{"num_hidden_layers": 12, "hidden_size": 384, "n_experts": 24, "experts_per_token": 2, "d_expert": 96, "d_shared_expert": 128, "hidden_act": "swiglu", "moe_layers": [1, 2, 3, 4, 5, 6, 7, 8, 9, 10, 11], "router_score": "softmax", "normalize_top_k": false, "routed_scale": 1.0, "balance_loss": 0.00212, "balance_bias": false, "router_z_loss": 0.0001, "init_std_router": 0.0247, "lr_router": 0.00123, "num_attention_heads": 4, "num_key_value_heads": 2, "head_dim": 96, "vocab_size": 16384, "norm": "rmsnorm", "norm_place": "pre", "norm_eps": 1e-05, "positions": "rope", "rope_theta": 10000.0, "rope_fraction": 1.0, "qk_norm": true, "attn_scale": 0.102, "tie_word_embeddings": false, "parallel_block": false, "extras": ["capped logits"], "init": "uniform", "init_std_qkv": 0.0279, "init_std_o": 0.0, "init_std_up": 0.0279, "init_std_down": 0.0, "optimizer": "muon", "learning_rate": 0.00276, "lr_mult_o": 1.5, "beta1": 0.95, "lr_head": 0.0104, "warmup_steps": 50, "schedule": "wsd", "decay_fraction": 1.0, "decay_shape": "linear", "final_lr_fraction": 0.05, "batch_tokens": 131072, "max_seq_len": 1024, "doc_mask": false, "train_tokens": 531600000, "max_steps": 4056, "dataset": "wikipedia_en"}
Below are experts of layer 8 (counted from 0) of a mixture-of-experts language model. Rows are named router (the router's row for the expert), gate (a neuron's input weights, with its number), up (a neuron's input weights, with its number) and show model dimensions 0-127. Each number is 128 + 32 x the weight over its row's rms, rounded and kept within 0 to 255. Numbers have three digits each.
After each expert's rows: "mostly gets" lists some tokens that are sent to it at least half of the time. This comes from a sample of Wikipedia text that the model never trained on.

# expert 22
router:094096122123128173094140104120128129202149086106130119074077134164117092132135068125147105091146123072166077087158183123131155143161134123177117157158161107160156126141125125174160092145132150114149127155057120084169145120111166090121112119075175081110126127159105122083116140108058144075138202061151199175090092140163125150139192110115125118123155117125113080141127197135110135110181
gate0:112120117113132173156116130067136136093114062064122147074142160128201122121081124111139130128113110148132123139168145093080123151124092129176128100097143193133141146079090098088137161093138102148086104133116097074098183133123123129064103140153084098170174151107083129165099168143139160138152122143155101132116101161109181151184173141098087170087129189129096125130128085113159159093128
up0:162148142082170120152144148158163113136223188167138103138152142087125117146187117186116125139102153082163131134105131126125094127095138081157143114128145113170112082095121153182074147180072138174096096105121120198215122104101150122149133148154126153143144180138095169125188115165120137100115078100110135119184122083116035135162075164133141108149100130111174164069134146135118139115108
gate1:168092153126112124116123128109163130183171132138135131170139159111134123179088065122142111154088112127121183124152079094063103149125122072115158123117113098119105142118138211147138123188104116087164074144074125120099140157134139152076123105124099111080107171137151091208101146091159165144215100163177081116176096092064135144171164117163122093129077089157059146115101178070132118120123
up1:118130123095052096134136146149132134156198127130158121187115143124121113167088101157130093181142106130142162113133151093024054138119059063108168106071116126135086147095123180179138099183097114056174094159085090122098137136156172178092152077111065097131119141132133125177130135119135181138191107135165090112134092058079125102149163136148105065129079051151099157127116155122163113115114
gate2:121163141147111153182149167059102112095148143166194088141110119121085093109111116139140167098093113117129119139131120132093082128122091156178111133065150118088208078163123146128106102176107169110127110092144067045095170158087144135164096125065172079123110154113133131068183048131160147139089120121067150108150101148096162144128105148148102145049089129120135111121146130152160171184150
up2:140105158085142113072131143197115140120066121071078132137103167111087148160130152150183132165087212196106140137064171130117128159133124101115094083124077150138072155078163123101089177149162133101103127146205187176173123122128157105101110177154111094177125099106109103175114188164079103108141132156168156137117124060153123186117126080178116142165134152096132113128125100129075102172134
mostly gets: ".", "|", "=", ")", ";", ")."

# expert 21
router:100139126130162146159132089147092155219134147098075110112116141168104136161140114165180160100095093076182118121155054150176165165175085134156089125114112133113106081121123118113167112166165129140178097120155113087158062149087121084134165153102137087145117071164105148169101181093130177162116161128171168162138095122149148165168190129127121137126120135153112088100110152160185146114147
gate0:151131140146118156140058068131099066177132085074111131097134149123175105057160120111121139152199169140125132085120115117112095094086135127107223083120117109107122150112052134147193152138175171088106148138130119158104059184112138108083188117198089166162093103111095157121140044063121098140070109120102104140134164082171104119163112062193132081106127163147130123140128105127132129127198
up0:150150147122087072069159109151104155179154167152173100113142138134191065152144146218151179127128149093106105172156115117132144137145124095171159092095131154105176115163165169117151113112088153157129093140151129124088138115136170145153126120076092078095183177122096173097166145122099135123163202096081110153130160155118146138152102122131131121079132172126156125065136102163154088113135
gate1:115090150111135136157141110145123135115139129142089128103173149101132130119177106181161117176155077092170119111127128093122096129124107134148140113104219116170124117103081157127110091199145108112091102084113137147158146109081181111107197166128123183138151136150134141101098118135076099099149169140098142047110111107126152098110083104149094124103117069190109111063154174164113161122065
up1:143084177168121126122142162149118117176144114169138142079146076133074151127190112184156098155193106100151133105114142165115119079130071098185107097113182140104120095116135176122132100102152125075148158146086096130090050116119153166132180149136140105150177133127133134090087129104073106181114175184054142123154106171163115111130117140109054106088095085135093070105120182146096191081116
gate2:107088114125090142142164116107111180112121144115123095139118192152122142147141125142157056134160129143105114107087144166081146100110048142118121139068100111132095096158129084115120138137091151132101128142156140121117150120158084168093160075121074218078152171150189136115099133149092176090132150111098158129117089131157091108102113074117149064136136142135074138138082136101145127096102
up2:100164150107201142120113163166095126108135202152181122101147117151119188123182093103120175125137161091110123108156135143118174143173114206160116148099097161138125157114130096150143072150104152081172156113054116116113101118176181098114165126154174213144124127128103190118161047141110108163111175069131093123136129086110168120150139104126103168133126149113138150134154111132139165167132
mostly gets: "most ", "This ", "more ", "such ", "often ", "only "

# expert 7
router:081156147182118122119089106140152130140151136103131093075066102170101083164186126193116143116169060152116155115096160128179144147173122102126095170091109122134104127115087142093195153162110136158186072152133115129168135165141130090169121112136162093163123154148145116135143187110063146148120165139100184134164105158105158146140109152139084136114122062116126131096110157097127159138118
gate0:183099171160117128094151146149147189097099138094106043168199146112155117193143150130149121101142105111109192118102106117135169163130120114087149155170160062099117167146111152076145156154147135093132144096121076160155111130125096124130128131138127126174079129097151137169077116077145106111127089146089099164135128114116157109149135106116173104160184110122161103133114126098108209119184
up0:078132091086122093139135080104129091169144180155090197120141118133159148144130084114194131129147161146131111187112185127069123163087119135152082086083140155127145112137160188136098157099124152093112140117118116180170124104132094107131096157118076207164139113121216127159152112114175183169132168107068115110121155167103132124136176119187138101110183116172143094112077123158128150144138
gate1:093111153173097139105139158105089118120109109114117180116086091131119102137068217174152113122169119147084143124101131159115170125133152122079201195093150133107142163142169100131161166059097133070167123166135163136111138131128112133154136129114209153077095115164093152174099139135131104115144097164161175091061129079076136137095120143127199074142132189121130112147165178116119126153119
up1:133081115154060113142164136067140158143106133134105109168093105070109109174119218167134128107128129169139188108133121161115163148158173166099189177116125130165120185129170106148147183090131111133132118109132151138094113143123098178134155133120162148101128129152132157141103180114098052121197092173112149095100123078134110115092114142102200093146155174117135112111152162137131108207103
gate2:156087147156085146195113070140124176193175101166178058136122100104144116128130139124126091130102132126116108148120109106175146117097118068097146137148148146120223110113170149098078141135115114054158148149132082101165144136077148145121085146123156133156138128129174093130082140085149176120150091134099181101120129154145151133116125088098153151110154067116157195095170116173141127205157
up2:133128132114120158173120091201174191103147099140093125160163104124139123141144164082070137141160157199128161116131155058200108125028144060146118133116123182116121131100117124118160134105134077081118117099143111163133175152119174184094160180104108195183147081117189056158126165096101122094149054126182078154152126084156119188119134123144127125131143129136097096097075108141117183156144
mostly gets: "tion", "ality", "ence", "ation", "sion", "ted"

# expert 13
router:121120164146140188180095165163102112081140144136085096088135097097110110158125091158129093101172122092164164112157096153137140167144120127175104157104139136098140098096100157116106123187160132173128055112157118142204112123083142068148133137126152090152167118150106158137079173072072147156144166105137153159164123152096146154166115138167117153110152129123147111094086163143163098154127
gate0:163123155106131095163093153122171069169135130119094140131101176153140105171115179139120135099130132207072077157155166127119138137114147115127150152123114172130118114175121108151186100129132092128124109158111138169109106105109095119162129129132097154106129141139100069098121159098179142099157185147104122125135131100106075109154126080117136121147117170143115092129141094121140120088111
up0:077140108120122093086117124143063115158112146119130130132130109167106134085107099184106092111151130086131193117114023150193109116097055122155130089141139118097165108130183129166111104033107188185146121083213106123141132150109113137106124159147200076168123076117093175116138171092065157131086106129133123135157108131107124141127121163118053119122115130126181149152144088114170103156159
gate1:116113144112074177112117148079160108131141198108148115136138151138137141254104150128131166098107104136098074092154147154107157180094160212153140148179082147149122144200131128098142117117155155136142198118096149148136171140111121094080135148169087161176129149130152121139151106103141049115143106164104133144168139046123152147126128121137121109170052100116158095100139120116080140143105
up1:116149100135179132137132156164140149149116116164119111096130117123089138038118086101146094139192130152168148129132116123138080114161108065121115124073128094124096123102147200157150135148129116131131057148147140155114107110176106128114110140174151172098123127166049115134133204182145170133136134073124159088149152199139136169159095104117116149119165128056169162172161168130171190121136
gate2:137131196176105111146119134062127128153135094186112149067117075057125196129144066141166125171089148112155076057149159110146109096111104125134143076135138142081132095094164146148085152143155143148094115144142127103148070109110187117106111119131117110094134123121098127131102098123158155113154185143121110118177153135133154107127117146147135171159142191181135099087150140160164143064101
up2:141114078120117114132096152201124073114155114085121084180159169209139113152096163045108155063102097153075219143095098150117138159157085102148079108122137145157137137152138101126117086079148092139188152134095109149121176144156094140123187168123165112152115148152126127127099156131074107124144138151130110156121151147165152122127151123104103058126119095122124152170125094102113091171148
mostly gets: "when ", "where ", "after ", "After ", "while ", "but "

# expert 5
router:165143106176132127098099133122121163152127186126129131110121096107119021156212120138139142046171084110184149083105115145183123088145130137122112116118076152158063111169134118155153107124174162117176154124095096139144101103134140131109159144079163134133191094131111116128087168061123151131150115060124148163164078122096113153090107121131067081100138074111092121135135154155181133094165
gate0:131094120029131095152151096179123104186146061078115154170067148146191179089070122151113092154110168116109107097069152097076138129123155183145147137157116083133114091129162157091138180127139137149150115090043133136118085143113149162158119077146182143133129133149151093160111132115102090091140135089125114123114157124183117137117156173050098120193122156137120167090097164133106165082106
up0:109177127125144103118150123128116172097189104115134069101117132152081129118156105076159156081120136142095128137141120121107157069165130133102081116141128162164132153118127195234176111093139085127079064120153156129165154155148174165068147188132155054123135131124133080193173143140121121136113162090098156104102191139100161150090124116103158073108087144122106074114144152106063084165118
gate1:147097145107144107167147179154097120100141139138113158141105119090108117199128126129132142146147149121136126115150108132144117138139149122132076190082143140117132152136121137033129114136137115118115130133156143145144138090168196094127062127126144151130119178101166132134116143125110146159058159053151206161128166105083125160099179083114102141159138088064128114125095069184117069125165
up1:123198092147147184161128114119132132147099126107135169170106098151086097107147117106157112122072124174095096175092127143082167113134124121132196144149087149142175102107085092139111176148159155087166136230112127132090106150140147156135104177142057110123068110144146134140179115059158068131069147134133086112130143127170169130136117123162080121154119149206075146167167133120189080108070
gate2:146085124145190122090121118139080078139122160091129136135062089102122114141129140125135124117137122129107097113144185143126045110130135165114119155103099133095150177140084121142157121118177169140135062160148160152077062132138114083115132146125170182173212120093183155187148151143107080139101098126087199111136139091115100115085129132158166128164112125158160126182151166063130093118144
up2:153129096143126101044092132082090133116135132117080071224093102072092156137129126138111164117106163130151110169139092118113069133117114167108138114119150151099119171148107173174177095171152186154088143137135162072086158175080132088111082136113138125109142121126181082130179093091151109143135067110141101082110167096158075102143149112192175130130135177174170103136120120113089130063111
mostly gets: "Ne", "Maced", "oph", "ia", "berg", "idae"

# expert 10
router:134146191169162143107067101146111139126182156154114147080166088146108129135164111141182137114087087100172090092128093116159161128128102145108093141151162105143114084159059170158144112161166160139161162126158113063123144171099157154138147097122193156163141146158159103143099125149107148139068140139201150178136076164106171179181164089153157164110095079154075108143107189148163129139179
gate0:160148147142105091109137189144099131134147161089125128143119142140109144080151097128135137136140133124038136067116111136119117085192140174131082119079202079108137085088147144074164071130143111108127073101126137144189163100104144094111124098111168132170071116166015122133114091139156180110118078104129127124141095084125066172156092127110086124152160090156115150193122131104080127123108
up0:133110148096126110115118096085093145135126162156102079116141130143102117064141103088123198163163137058059158148117140165101131117178119134117151155167185120112125151180084161202154090119090158118124146127066109123152208130135130136159109148144155094123152107134126141141114216106143149169194130130113139128176121109180127123144035160122155102141141109128111148072086121132132090147106
gate1:177142173173123110170171146151143115115160124136149219143115130176056068115111127088167177112141145142104103155143140110130138113106027139097124157160120072142083126077146092130077184140186136163119091111097115181113109148116137112183078122121141143141121149151094120180124153170151147121135073095152122227172065185088163143127105169101138133100074163168137147181095184130115064132064
up1:152130071077128114111083147133072145131121152162136086102149155119096197151106167146103148168108173183134184174158097150111140134128177086153186100150131180122136157147140145071159115144105099078106169160089159161168127147120132165092155115127097149151131128125132178122117147218067158110109136142131080124158092087162087161112171161115193140174126138140120123129182107115140169087169
gate2:073142130118165125066090146167148134160114106109067138165121076082123109136117121142179090162086123110151092191091111148134112088129183147175108125121209147149143144093152169130055119124167094093118123154134103077091139110153091123102109131134163143123157092192084146128125158144193125156107139171145165121078081106135137141098177087085102141139101111095145064151138146111155146115123
up2:106145173097190094151117152129070144143136098084098117167156108172107153120169144111091182116098120102163083191121114160175113069127186177145118142156142079123092139143120103137122099147063050073117180112133085153193140134074090136108114093123132163081114106175066125098136158151134148110180172149112091131085133115101162165110167126102092146133112148094110096101128156151141102148082
mostly gets: "hom", "sup", "Tur", "long", "vari", "Wil"

# expert 3
router:115138160147192143138136060125138104149147120099141081096119063126085066116145078162163117092144124087150100115182110152121116166170104178153110163141132090153114121175116144139150138117183170132139081163123131105114095157139084128147131048112184107110138102108165161138121166148158139137145139133156175111131067164148100106158112078146058167146119092137111124069142137151180147124134
gate0:118134216099140080144125131146090070152140135160127145137110109107136095121122072110175104126073155115143131163100103177134183070167088144156097070090183136128126148146139124129092124100106079145072106127114129094202085111155077197155150131113085089157143183119163199160093153117163124113124126175113162115097111188158126194122082105142129186153124192113085122170096150101135133107118
up0:136114167140101121130131114125150074124132187132179078074112128160137117147163111158156080105179130157151106146116121083105107104132112094181093126081125111153164138098169114140129126081128148099088113112104147081130132163157101121177160205114125122152087139101146211079105140112154140161111092098153154088084131131145138134121062076162106172157109135103118121138149170122129133129159
gate1:134106140119169139189128087126134126126089146141111079101125128123144130103177154093107151120151089158137127122109080151081138088146143114153130147159112210115118051112099156090188120158133135156131107156177175138149139165151096159103159102143070114150129177130168169149093136086128182135151088076116163130120136165106141055081110129088099113175177076103144099126117142106132171147166
up1:147163164159167105130155125147131111158122123102063075145119146099140150108119189162124093178188088098131150080104123123141127093127132170063154115172041132106079128108083147122133148149115140119132083150146143097139114108201162129129132110199136122148132128146204130142104112137125117152106149044088130101153131088134132156178161111132157149130092138154128145144178099111114101177165
gate2:107124170145109135078148136048148158119158159197177080101080110169110156102164133198146160138145089131137129105110039068068087144194138065104107126113148109095156213157127110145080088147146094141159142109139112107145139093109107111131141136113161133108142158110146164220121140117102122104131121155149102085074144073097140104135070123141089108199192146160128052118154116097148117143109
up2:098109062113057129134100140153086180122034115144123072155138107131115137168119124108122119102170133158191143096118152105100201123192099131150164182130126131145132145133140114207090238146135126112161091103098156128120097137128102034143151116077150131140173123093208139098148131121109132150155121149058171129146110101133098126171152119119133164148212125099150094122082095163186134099161
mostly gets: "Men", "Ra", "Pr", "Kar", "Mar", "Jo"

# expert 12
router:099179125124122148099096118174116155103106128154077093115070144108088054165162124135146142106174140122136073133175110148192156165145102130138115169111149129133111095113087147137136133160176138173152109119093086078139078138126134128122119071114170102145142089102150179168081150120129138154088188115104194140166109150100100118157142134106086178113178158155142099111124186187147122185157
gate0:130095105079127140122149141071137120062098109079160093083100096093148180202192113133041160136165081093099123154136154124104122064120155085121128022111107115130160163174164160133178130158146142099029149116119143140133168124124136160145143138175163172095129164118086172133108101148146183143135146171118097109092140182091129128142119133085162147089106043149156096140162124160106155097107
up0:126142142106102117081156103161099132122163111132132140104093071111086128104109122190128139131067150139160153076091106176160144109135180136095125119143117152132109151224170164140181135109090151049180077165188160148066124108110136156116133109124131136165050093105199068178106128140173030073113156129156115132193107099086133095117118129114153128148122121123116140079124120113152123097090
gate1:129087120142086107116089173141135074085181099135101162123124120124127132160167093073097127099139140115088166115064154084100128089155107132181139164150090139146091176092176135115143143129104092145135131166114158119124118147141133123120135023069166150107162194102132079092124123099081129102152133120177076123171143137158054163124129108140140088088049124167188099095151156136130112098121
up1:098130145145139125154051082182147102111178101080148137124067116084123119128131049101043163115099161105076123117123126118154108077155113119114150215128042132140062170124166085103099102163162117128171104111125119086178136124157099183128140118128175192137196119129129119093168149105105143144190201106173097123150102145085102147177094101189072105108073098165103147114170132137144153139113
gate2:116093110063110103145104076145120177116119149165107108137103140133139119128110113154205156112102113114077130160128083168175078161123086191153133129129119090091106155122078098138150178101180116121142118192127157090101100110127165165131188111112120156165104084085096066157140082170122131116102135096140161181110191147147104112104118117116110112171137070091152110087091122141129138057100
up2:147174098119135129139111198147126114116122140203153135102074039102153160137102104111084137129077073111165089136152142133131091105154163126137156129167140131187119133146157170139133154093122124127092136137174118091193178117145097117078121080118122132173137142127113145020074138148137128106118129084171120091150061109145065144126155149106125108132105147122160117188179158206121108151165
mostly gets: "10 ", "17 ", "14 ", "20 ", "16 ", "15 "

# expert 16
router:109096139124205139128120117167100150103143166116108134096094099111083137138119104116123135104108113078141132135128115175151159190133072097156084102149134155084094140129097140122138125172135119160170080118101076142156085138109119069161138072083174093155168126139153170109139131126114194190134150102182124187089067132097150132134144094130113174037088089154119093148088134140128077172149
gate0:158193148181096117140131066160117106164159167172099150116117155101161138145133161153068136114180068135171125145148121123112120168134070113126192202080166132124106091121137170089140158113123110162110154123200110126117139105125103159163126129136133114100100157113074148131153153116097095194134126183148108132113115160088168127137135121187119125082242135072106151100114185126144082129147
up0:129089116122136128083128122134146174140115111125136153146111131115149091081119086149140151139146125146101107090140157087165127113136148158097097139167098137171095130175156049180124105139160117116191064129110113107076108139109123109107159123106120136165191148177120096131110145072115136072071105105105108126106168148157128120126109162113114073172102112119173135169121086106115081112111
gate1:167175152202150166151094135150069134168050123095130122169105088094152137104129134099123181155176113109200101172089083055141094188069150112115135182137145102124180119126171151101142090084153122130132125180142096116094123128124120100165038199125133150084118145075156139188180145068184126178130143148229101095133102110100176109172139131110149103059139121103099123113135141091094089086138
up1:125118151055103073103145106117217171067102185166100105157192125142091122131125131162151128145111149166122208064143139150085164103161123192112140112130163101149116167167125138127158101117175114107144173148107197138151138124156148146150196100168079124152193084169156082114110158218119173134059105117102120113117129167144123124137175142122159083140181161138148169149130182199112114101108
gate2:101130079092104091126116108216208174172160169134112143094115186082108147188098144149119134129120125160134118189121121137136066081146146110134134112116175157097089126095136183103165146136136122144067143104118095130109174103109100129132088087132116180137146146114137113121180108179102217104104117117126108152099144067139160119107091142112148152128130044154100088147134085126097150107143
up2:083174104085083098077138107148113127208112146114133153113174090201143107128110099157111136139085155142113180073134091160114134105144154125117106099196070157183153190093127142046104067095107168118130107115121134142127110123122127165173139161062157113201095130105142201146077111145151110126103098073123148153130102153143126160135152134110171162145069104158152124190170148139134102195129
mostly gets: "He ", "they ", "she ", "She ", "would ", "It "

# expert 15
router:094111129111153148156129101187097147190136119125109093094090143114109108121136125158165154075105099077173127121129071153210131138158106151098070116131164095102108068143094142127155107117134154149170171141124095119151069162115149096144136123090095120172163103151128159176109148091126188143072168102121136148133103114095166170121154087153136179128133103145080111111139154161144108154149
gate0:104106136152115126117166098092135139132104083118073129160169128079175167119111093180148117126122139162187072118078170107106120125134131103153204165106173148072116153125090135145166140174109136169196116184114075129114153136087171132133109150088124100137202149150140176105161117121063099136133162103121137117143096050172175147054181122096125053124120154135144130105134104174090121055155
up0:154168146177114119121127056091096153151092165089156153127175143137127105143134098162186141169124095101131139113125166136091130159152134108196074116103117177108089127150141147142156157130141136143180112165142091138155123129152117083146090115159098099095136125113114120121135082110123129173149148158137123101123182114119087178165148170177125109122086150166118112125127109088143092162153
gate1:090060089105137161133106141170127128131115156136173134129171096140189076135109106113145150095189175160174115180102141139081121193091095122100156129138118135146118156125195158096130162086100138117110134131199152106115120072100134148053124140174138092100103122139105138088121089137103080135176107116129167118094087163054098129106153121174113204177162121153186090121084129063155102045153
up1:177120121129109117131062146078149123146091086140087128101111111129132091102148142238162154078101075123183145172154181140178145140110166135130076100101098040111139117107103069160186049087132107132176109111173125122151081150062166109111133145142140149135146095128101113115153142130117153097094067128198104096091105132092141128124136137167204111111114094141091082132114157208099117121141
gate2:076141146075092088110090177147169157093054099100115151106110110185184125147117080102114170095124108126141145110118171133131183117111165153103116094081135173123051137162136126107131121127143117141047074158126067155138166109082098173097085134139152156133098129099049099105156133184178105144174088081102135130093147064150158171133077087138108111141133067188153125134154134129122088134140
up2:174109149139100151093161102095114117148133105159110157116178167129131122088152114116089172112161168166153146098177116073126114121121085060163210114132141111126124178119140107148067096158161099104136112156115189162176120141125118140153134100119094131179117213165104134171134119090119192135113172144151144166136165156170106117183199150085129121099078110107092122145104137114099143117132
mostly gets: "his ", "the ", "their ", "The ", "her ", "new "

# expert 18
router:150136135124189182140074118097107100137140142152121113074107120164122081171128112126164130138093147121111131108177117191135129170150106133159117130184136146141152095134111117118162133115191186181138154177085053112139095115095143065156137144119195159154186122171109140165160124110143145159138201085116192167116108105090128128133145082141110080055073147199103145087127106121147119108176
gate0:099149048164093109099071141164131109163144081171091126177208119134105127170093151094128150161081146156127112130104174143135100114113117080163111096186118065182151153152104126143122067135158200126094161130108154157094102115062138152159136131092110154124088158180129151132091130121081101184136156174077112112139104159115113080119143154106087100084105120045092123193123164084122147158151
up0:173157214130141168192137105132149168155144174106171173053119152121144108118114105133107122097149132089175161151141130107124142131142168146087131122096140165151121145111171116141082190095117095065109094147170103135104145110212168056111101097121134107125119127122133150180135103108166104045118164135140134106135085094109155159130087083156143160125161154142138104111145149102128102122146
gate1:111110101098147129134191100087150076108105162139101087141076133073138187090147118160151167125113121153093146104135125139142121113125065104141110121065137127119120179103105132130160128108101091112093109077170126094093125095126136143169101106137135141142141093162149175081194105112134105100144142141115129164108072090150121117107110145182126173065139076172100111145133124110119128145145
up1:116178118068192112128133116096133091115111167094086084136066139108168113076156153140174121113088102171105138120140140121107130084188094167126147104072122128114124165072111104138107176147103057115151103122156122096138095081139140109165115117134114152170113078145134141127198098131146074125116124086115129091119123140158129103138123136164120169062099076187096114096142088144111167155148
gate2:151136141103091134060113108106114116124125066140124054184115146131117188054133205137148116120081154137122141183113137138123100086106153128130118100059142081069173146181139190101117145209151210118140168178111135076121090131107162064118151183122140121101099083158110128177141137204105117133098097096123129115140126132117108179121139136058166134096161159139189157144147075182117130164110
up2:132133103083107132120171103137086092124030101127154125114077085150121161068141151163090156116137132143103162115071134085097192117101158162144154134074162081131138142139158106156151066125115125148105155128075128088110110117133183068172092101182116085147131124122125133186119155088108134146179146046129140151113144147181136179130117133082132132099161162097168134075122098112129096147094
mostly gets: "== ", "- ", "=== ", "==== ", "Phylum", "Clade"

# expert 11
router:046156198141186211099104150138128193145140149162138145075137085161080111155134112114156119054118098087129096091161195171175126151115128118126096153130122135135144046084145089246137114116147160126186123198100105111160094136133137109147102117107156095164151156107163169140144126125096169116131146073155178235187062119138149147106163091156087122108093108109106124078125151143159116121146
gate0:169130175131127108081142130115112178080076162112130100092163165149087080197168162110166159110132125135173088108119075140137112150151103139158157139139119090179071142166101128126142161113118147140129115132060177145108173103122134115158117099139193062102136144120143129213081104152116084101134135124116167062175128176145130112162149160095127130134087101177106172165070155117117099104061
up0:136104139094149077210126190151139110122124174126133164149077141117094120052103115128135164115141123118094172137127054128075165171138126118089097167108096088120016165143129154061109120119052131146114108133116182140103139144152124115157117107139153117101170138116131113157108185111147073105137112106160099041161129134106141150144128114131139119155121188134160159050117090147164061088095
gate1:148132143128120129152089126161168159138090115127089153101127087085205161129124075119156115074184128175093150122138164117080127127189102143146120070172144122143097126124120154099121128120116126167042114141092114143129139042153106175136116093160155154081148142121111118177127154142120171189139125080140147107108129207128091119169087171037159128083098142117119173126135108157072144089119
up1:119162118103159167120091118131085096171119123159167144120132105128051126117128186178093143167139106141149173114129098113168154150058097137065158127118105091084151139124116162164116159098126126086200148080101156123129085163138154069139173147122130070218128140102086124080113114060131121112160116154118149104133093090086180193122144084143158109169170129156104129123105091076205152073112
gate2:127140115145138135139115165127151195128160148109138121060080193168132133140136195149078111098124121165178107142137101160142134086171144163120186143182125117125111150109178117124123131130199084147101097165081105134139134115148139122172127174192152102133130064110101136184135139090117157129121116107142172159055088137115162130147153112157122107139173084210142141081086099156133165105115
up2:128117152094110136116119161092113130123079204129106143124178112127216178151116126107066096135105065147150153136123135115120155136116130095156110122141145113106179127132100105151179138186116123097208188111137117108102111158158135128130115161056112119119089212101127114068109121139107171078174121163113145135160126180135074173108094173129205075086154092165134102140066183143140087133108
mostly gets: "@", "lig", "ş", "Beth", "enne ", "Madon"

# expert 23
router:107130146116162141116075127128114178145194137097123123125130112127084150183158127113146115146067072130153131107126121147161137173155091111176142153129170126141133126146094192145148105147128123134127106127133136065161094144101175132116127075085199141149185131143103141132123096078089185124059139147187173174160131129075159148148156080184124169094078067150116131138139198169136128156128
gate0:146114131116142101133113166139198123143130116107117085151155074177104173131145134146108086192063117160159086162122117144097154200149105153151203141080131093152155077149072109127125132169135166118120120134165116144137161130059152079121130100127149086119144152168123145074139137077182147139071125124107122091125099092110155132102145058142084138095140134133113081099151133172090105149139
up0:084156080147143092130149111076112109127135161104087152104056133073122114115118122127123109129173163104113142121138140124105111118177129081153126152218154122081076175053129095109152160142092134122100140163107063086098124141141153170187129102141156079138170099121123124116087120114117079127143155094098163107220136138065150121146136133103187065101165125165117158128058074070161157118123
gate1:105063201097045130140143074158148156102091122120089081097117098140101118132123134168141132162126145082139126093131172160142198144183186145151141161149088180088113108113121130119075097130075160116094134111183163136177073152149199138083155104158086145126095141152151159059133101175130075087078119134142122153117110174124159131091134145116167134082112133101173128198148140144136122151159
up1:179113101145169153162163153150108102162186119089104122180171133140130132138159137131155175157108075152118084128141142139102060200122122113156133074092183094167127128151158107126155169161122126107095139112165109132093204107111136116117173103138103137146118106127158120113116160138133133168123104136169086134159082157141112193182146206118178122124080074149122159107157151135126112110167
gate2:121116090153096155138114158135125174150121070131188109140157125068138149121177090121181150107145082122156107092050155109132070146129070097077167104178137111083137064074161110125075129156169160089142120098126159103127137083135093129074142141135151184073140194198198121062134126097201098133098126125162125078162167114094159162152084123114110151115166123099064114135132131152197092109158
up2:118132124020131059071131114183133154115093149166102123125183079193145124098140065125119156108102128160161123163163131070139118110139156180175154187113117164105166107150144075115165113091148115082162170113122114139157157106150150156118115163126100192120106110078099143147087127128142182088185078132120175147100105075067161113028136136116133121095122136151214106127123119154159149058137
mostly gets: "However", "later", "high", "exp", "two", "long"

# expert 17
router:138133112105109145134125144106146186161105144122138141095102134127107087126127121119107142109101096139129090145152140140142156158149155095155108139155141090139124120136119088162106180129113177173133161160087099051119121109128115109160147083118162123146169089157108167144097148136091182118134142089124181145149112065128133159160159124133105167086151132097129130084140119199122149105127
gate0:116119105156130119107088088085153137133154151132129091134128087167120129119163135119147064136079074187158088090132137137101141121077151097155125120128134090092136150146119162068153124115113126067126143168119171103126175098156104203159088181077153116138064124111108121140149131127144174131176142124121132078146130099105080146163115103094165130111134131147133123120163111175145138093098
up0:159115141096114107184114146123099143160158088136111091107107109169168094057134100171168155105088132138184149099133153155138049126108108099132171083082123108146115110127124163156124174137166124105111064177121193132090188117177106098156158196130083135137100144109197126129132097094102165174082149142153168154125146118103116084128202172128160122109121107120132099127140128083110071106128
gate1:194165143126144144146103095106138117152127136100130085173131117078134122153119101134078147133105089104121132202141112147130129138195064133164112111141124098158096157142164154106173139141120086173191113098117111113173133186134170113107150166145111169092127094160130155121137181091154136126115134130112136203175079178082119117155152136129123119116122100113135146114098110097061149069083
up1:059120087086118116161161138184139132101137179179100095073130146130099055103150159112153149146106094124150119122113119110139126128126096127104171106158083142082114136131112095097082134177180119121115056111173126110088141146132157168120127095083099072129158189079144136116104081158129083118085124122122086093072137144145147108075089111111100126073079124100162143146170115100083098174175
gate2:117101091158145126188143166115154133129158140132055105173137110143165141147146138217078165126148125190098119187103151098103116167080113112093117095150155133157098106182101182131145166055077139149110119133117081043136159082099109080097102132094128052149120114121103153158058140130026164167159064054133154102080141107092125086146144151153153104195119061134135151161134088120161116156151
up2:169103140093139115151093141121163160118152137065152108060137077198121166117166148158145156096104143107154137134136144169112079104152117070118179066174180143120065155116138102098192173116118117151104177174141102068144129104121145085140090131141122121132106113115059136169139155164114177116125076092074111125115111078115099193150111116114132096145137108194184084108138106167139075103206
mostly gets: "′", "201", "200", "199", "202", "197"